Experts of a small language model: 428M tokens.
Below are experts of layer 5 (counted from 0) of a mixture-of-experts language model. Rows are named router (the router's row for the expert), gate (a neuron's input weights, with its number), up (a neuron's input weights, with its number), down (a neuron's output weights, with its number) and show model dimensions 128-191. Each number is 128 + 24 x the weight over its row's rms, rounded and kept within 0 to 255. Numbers have three digits each.
After each expert's rows: "mostly gets" lists some tokens that are sent to it at least half of the time. This comes from a sample of Wikipedia text that the model never trained on.

# expert 9
router:105122115127096126105103107111116159145146169119117115126130141092120125114151151112130125160133144116206135095114118112106103102115131143125121121111112092106090169142159148176120160101116145
gate20:149126105143133167143055150072154161128152155098145170146099113124115104129125149112155127131118102098162117103157121102093089154114130116129107072161129108149146125117098163166089168115154135
up20:143145148150116118138155118152152098131116133142097111187159113121122127109121128139100150117136093151131124131179137126165144096127127117117102109142145117103114088153164137078084133140095122
down20:185133126141126145168150158097167162121110148129132122158099122082163105108132145132111125113165097125135090123069119128104137135136151127125113105085122156111123142102128126153145139116094104
gate21:084161111092131089116117138142117178147146126134160176139124146102162125140141122124151140104062099141143119121178158084104159125141179144118130109104142104120116141100140117112160115167113162
up21:126126123131133084113103137110126145134133115163219122105110129091125179116128128134160146121123111137133142135158116136123127103136110133132159095154114136119107162112122099143120119156179188
down21:163114146121102120096149135155143148125134155149149156125125137117078122145127085106093127081138083096105182163138096158135165150105140073125148120159106128140125097105105122114128085114075143
mostly gets: "–", " 18", "ch", "st", " 31", " 13"

# expert 4
router:154093160080116124120156090097095104106137113108132144107108135112117143106149140171093135128073148159089118123129124123133139118068171166093135144144090138124118138099154123130142133158104157
gate0:104094140114112098135144132095087128122124119142101123132107113122113151132124140082127142129124144107108138146161143119149098127093123113128093104165130149090126109140175107124115149100141122
up0:112123145145126160129154104135122122096138136133150151120110144154153153129129111137136101129114112132099121112175134116170143100141152122157115122091118147165133135103140144126154096169161117
down0:143094151102107129065132099163113092113120143156099154153168135118178140174086125121131129122148151158130177153107158106120140111093108134118122167105155112100178159113129100137152121130162147
gate1:154121103164159059153160100156118120140153134124149130120136108170115149127097139140111161080132156152139130113134131128121102122113148124111140104140110088123121133106128156104107095108165150
up1:144152109091144083110120118159105186130137185122104103108134149145121121139117125134178094179117129162125134157126116129143147140116098151128146121153136180144092133111118134138154115140116131
down1:102158157156127132167160133134191130113129097152186130137126153149150126105141129140123133142097092102111136117156120137124107157080127088100103156140101107093142097129116101142126183144108155
mostly gets: "i", "'", "ma", "la", "ra", "ha"

# expert 3
router:155110160097128148110110148091104117121169134113169109124124130107077148161105108119110160109144127133102113156106141104136116147104156104129101154120159156107093102164181105132159126150118106
gate0:091151141134146135145125095100170143110124157126133152109118118146163106105135116111149083134143114167114142105110103110108120124152158109145137141146101196116097132170114148100120138122110099
up0:138137153113142134122160144101122119162085087117131126135085145087114149142115100145165187152141148124133166163146088118147193120107134127160132111070144131098147156143122150127109161135147167
down0:080104115131131192130124128084123135146102109113114164149177134126113120129073131133137152144103118123187147132158121127136128099065092148122130150106170144136127081137104146125112122112107138
gate1:102129108102105101116161068144115156162161118118124090109121156107126096140128087088126149177147137144144068098118138083129133159155166083056112095107159121144126121104152129101113099159147157
up1:120131135128149129142127154126137086100134157115143146123166136113114138163117150183156126112119094123117111113158121129100124109090110167178158154146113092149138154173101117131167110097129115
down1:130154143106123105105107091134093116138080138124099109118123154082143171148145086113155127082151170134118092150117138125112087121152185153130145140106118140106128116087164152112139110160118136
mostly gets: "n", "l", "ally", "ly", "ford", ","

# expert 2
router:143128089095135134133123154097106126097134129122116126161090103135079103105096123142106160109115122156132122126075126140166107154135092124137157125128146160113114151138147124127092130143139215
gate20:132125170113144145152167135126106147097100091140088124182162105115092150143174147133146144104092146160174140147120131160193162158112103093158153110112131149108089154143095136126115160139094120
up20:135130116118097145162123155136106130146073090140103086151152160104085130131155107149116142095142173139147136142150114129124175169122125130152100129148156131127121117115113125171107100121127147
down20:163075120137120087161112127144129137140149107151158133157147063122122121144136145108101157153115103146114153107142107094116121115118122124115168166148137116140091169093150097119125089123145141
gate21:107105090120128142165138132130103136143108166142116103100144115096143119114155125095146106124137127111119149108098110122159113129129133158098122126143138106106085141094165143149152122142071125
up21:181129134101134136135143110116158158108124123141126120145108099131067126110131130136105093149147160086155130152121159125098121109166132124183118124167104105173088143149108102115143127112131133
down21:083121144127131168160115153115139094129089088124139109156118105101144136138161168132086121141154109131118131093123167116111109159138095131095107152118167164109121104152124160155104123107151128
mostly gets: " |", "|", " The", " (", " the", "The"

# expert 0
router:092116133158137086108131165130133111165114128190130129149126118119140185151108108096134094164099144129112145123112122113123131102087075132089092148096095162132138151146150159153140096119124126
gate20:164159124117139118136123118144118141157197156123089122137121171138104121128124125101120151184099103127103110135172101115090115099147133181117119186107115150132106149145116167145105124109144152
up20:128140139172134111119145132130129155121181113150082111152116149162113143115172097134119117140123121123115110142166161108106121128169094125056122170128108158109150135131119133154110147096112133
down20:164120136126167177120103120140125129111138098121122118149092115143133118080136181122092073128139138110121128137104151073123143119160163130155118134118130108174145153088123117153121124164115092
gate21:144145141112118121131137174141108114079148130145119115128109139163145134122102110133101139112100141150120122111091101131137130177095181111132146107154106105103094107144136145128105138141123124
up21:152119127131161179144134117106094111105130119164116127111097172130086098126110103099123138166153129142103110112111118087136137132185094086148122110129154091145103159137166173144096117163139107
down21:122121135098079136119133079147136169126091153135126157098101077140107162088095111124153161130127106079116104107123145116137131063156089152113127137108115166159089130118172190135114116084115130
mostly gets: "4", "}", " University", " States", " City", " School"

# expert 5
router:144093096161135147147152130099128143126157160141084122123138151137139137155136159124140130129191102111146137131163090110122148132140104122118115128125187153091058143115192126150147134155136065
gate0:148099116086162175123129127094147124126163141138106134105116150124101160138153142138094153152160166109105108085143136145115098121106161081136118081135167162142098143099189133122108108117138089
up0:144083095110107157169124124125110113129150111152050151134168138105092171076108110160091151168156143131109134099127130137118094137130152090151111132127129140140141111121162123149122126129175123
down0:134095135096163166120144104137182123144177138119131104146145141112119152147116147113112116159129128104128118143122091088122107123127120132129084160143115083113110162124141092143125136097119107
gate1:132093110151113130123144146162123147098124107122091147134103146145145124108138152149140099116130087109129101088147142092064123127138128158126092145128120116147108103134093137117093120150168134
up1:123119137156155102120128147112121124174133135120079149127102147123143125133117129156152195111084128128116147151117103093104152109098106132122122134110150155086119049141147090090151123165163128
down1:166121099134137124112140143105124097159109127103133118128152126150083133122142115107097136131146110160148145146145104137147167126132108127126119108103119116125177139133106115094145180148163163
mostly gets: " his", " her", " him", " became", " Bi", " Co"

# expert 11
router:147157142103100097165106097110100110129142090088157142129155125119130089139113141156099077120123130129133150142163143126105128108103139110185143090143149122180195138070149150133139117121115107
gate0:103195130135150100121105128162142094095117130165123119103150131147083132135123150142122101091112126095119120170117116126097128099136139085107163163127079127134138110134108130152144121100123115
up0:096091120147143142121140140132101144106171109165168169128079123145161107105139142168077167156143132153133157145115119181150106108149118148107102064110140143164152126092135148086117095077156142
down0:122130111128154086138108172160095153140115124136153186105119133150107117148155117117139140124097074141129158121146155110172089129093151142124133092145141160163149139151150156143133132111171121
gate1:091147148126113146145143177113096122106163126107128093108153133103142093103117150086149118159100169094132145103169106149109100119102153120156163114131165129112127139136110131146110112093085152
up1:130145147132150167153118130105145160164135115123142110150133126143176129079138137089151139114118160138113123115140125141129097108156140096107138149125134130143121142161126106122148154108114162
down1:145130178136144113154138166083145118133128099180127147160146119113101096116123098141165148130155099134149117162101137167178173094138145161155173081151122123117132125154130084131165135164128118
mostly gets: " and", " to", " which", " or", " not", " t"

# expert 7
router:124150090161159121158154171151122134095148093135135106104102109149156140180114096130153092113125155126107124145176149115167149100167144148118119113132140110147113158128100120128108146128135124
gate0:112179093169116101145138085140109114123089161106150096133150114148135150129136160176109119073170085126134099134140144138137128114132104136169113110119160145105120180110121128140112119125146076
up0:101125100107138103101107151121101102085142094164140163137126090105140136136141131110153117156137155154105166146131082171108174156154102152139149123125129159100111122101137136158140154090101087
down0:119149123110095156095111098130121161090166091098164133109087144131118147125159153112074133103128134099122111133131135115109095089133120149160116174107108173137146112119151165149140156183123100
gate1:122124147124105091150084161116161122127079121079130125141143151111100139147107106119156169139161081166104109133106113148167118168145127137111094102125137119145136129155112144074077120084121092
up1:167149141109115128153102145138141132115132135121095152132168149100137135148120125118115147103134105114124170155178179107113129123126098131141173090133107129086148124134155128101125141112121134
down1:119167142128068116112126167151116186118148159157137138152118127153107167116159105127115156093171149100146103114105132109077116106118127112156119114140138143132134106119107121096071143133100141
mostly gets: "{", " all", " has", " have", "de", " de"

# expert 10
router:149158153117151104108145119119127138149141160163157136111128156155173108072133123133133127141127113156102146158141133119130136177096165131131137131166118152110155111154117119098120159104153160
gate20:085174128129122135123143141170132128104126098102119140117148127148090085147129112148132126137135164115123147093122120116118178117097112107122155165161119085143130118105084192070102101148150127
up20:108145157101148113126157136138107115166125132132114148090151111121079127158147155143160117126141148110164130063118118098086166159102122114135138146145097109135141126119108131101128071110147099
down20:148107165103168124121145144111124125144132116122109112137098145128133186135131180121087098109165150140144110103128113138158151120099143138126109109156157098108155123119126140162106112129127121
gate21:141115120134123107124136118142138123130101118096112138118152137152175129149101114117135119111144130092120123129158134099140130094129136124084142125172113127102103138091128101143168128115119165
up21:117147129093116156117121105112169121107127148104117132125152114135136156130091132118100104123159089084150114128143172111135130114125131140106117131166134113122045084141082123117120148143136157
down21:120158111137153107176112122136093135098110087134154105100111131144085097121109116142198117105118112121110168104126120134087104103110101144115108067141130162148140149127157080128129150138117095
mostly gets: " who", "%", " over", " other", "ut", "est"

# expert 8
router:133136104156153137151129097181180116111095103120082124165133153101180127141130116120125137127105132110136145111116157161095172112178142108092111098131107095156160151141096090154111111128126108
gate0:142081146159161126125107130114085156125145109075116124125105134138121129157076125121137133090152112139192109156125166128109151114134108168114164129118189156120122106148103128134120118114114165
up0:127127082101122095145166133106112116109127089105108135145130096101124104101092104149175108129137099130151148132106087119135119086151121135116134142150152133188132144115109123115196136134174129
down0:100125126119077119131144129112099145141150080094138088110162139144145124151135132157164148080132124136134176148111145101142133150107130150121124164101105141103173120132127106102151129126145138
gate1:099155092116095118095142125128132148103163138103126148167100125147118127118107133115085124142094108105134132100102103125117118129126136120080122111118088118105149158141146153159155105137149125
up1:068134112157129150072170146127147138129136139093146134121123129127143160170101161137128171107118137146139117141074106148107090155106142100112136126123114132144170128123135138169139117100154107
down1:198134130125094136129146167132158175108161140138143112098138075150142141182105139122079126133125125115142141142111129124112169148076163114131152150096127112119101139126109133125132144131090141
mostly gets: " he", "ti", " He", " p", "se", "ss"

# expert 1
router:116116162118132166166137119161124141089114110174096123119179100117137133132124122136161137125164133111121099161153153131127123091135128170109110112098102108121125095108139128104129117098163114
gate0:140184154162178121160121121122159154123117088095161150171135148146105105098095093172144126136130149088135091153078130125149145149150148133116139185126154132108122128125112110129128123136127146
up0:092166153126188135126165106124158132136128081111115106136123159148106122112136096131142112154156144120112113107108114190144154164144138145103133145144120111172141154130114087117130125125110155
down0:126128131146161133125097144110124134102129138154139120143140147153117099115106095144142138113093156140135140099092110154159157133118120112098100141127132090132138110135096135131152147135096119
gate1:119140148080160127088102147118112095120070146151133134118096133096133090119141101129149123102105138158100140141076123129105112118104139103118122143128109121123167100167123106075141123106164150
up1:123124121123149159109132136103127140095117131075166135119106122094119116112137116111124133155088130169089133139101146131111103113106127136117122087121093100129125075144121147142124101136146139
down1:131093101141156118088146164114122105109170115133110091107164163148138104097130142142095144108111122153133125136126141156134158171110151100133076169123107186105127119110140152103069147129121125
mostly gets: " \"", " main", " this", " first", " '", " final"

# expert 6
router:128113123156100161092124104146132082142119102094158086106135132135090084103166152086133142166130149118110125129105166111130105149155102118157130146147099164088115137122104116141137113160115153
gate20:087178130187118147115100136124115140110153092111162155120141122122106126113143129155089105146150106126097082124117120092126093143119180125125109125150130117098101145133173133140116174145188130
up20:130115144165094141120127181121133111123122107113139137094195173128116114145127131151117151104077157157125150132110157139110090150128122143150113128158146091111116131187125073075137142104145165
down20:088141147133110098120100133120131131158120143139129144124092143107103111073139114128132161133138139155157118108086139150068144116105123183113105134138057130134168086152151155104122164120106151
gate21:153124125120087166123146120137138077114149089153133135112095103125159155104114149113101108126167168133109139119110113110095127144104090130154144159153150129120163134142172095150116075156125162
up21:101129141114106127105097145108138152153118121133101121132150117112137164147118151119117105141057170126162096143127064110134138138103122134123164165137149102185141127167141126075096143159140109
down21:152130113140148118173095136135142163115149116139171114168133116138114147123192129100158105120106082153110094122156133152146118122130144150131153112124130132111104096085124180109134142155094169
mostly gets: " a", "ing", " an", " that", "es", "ic"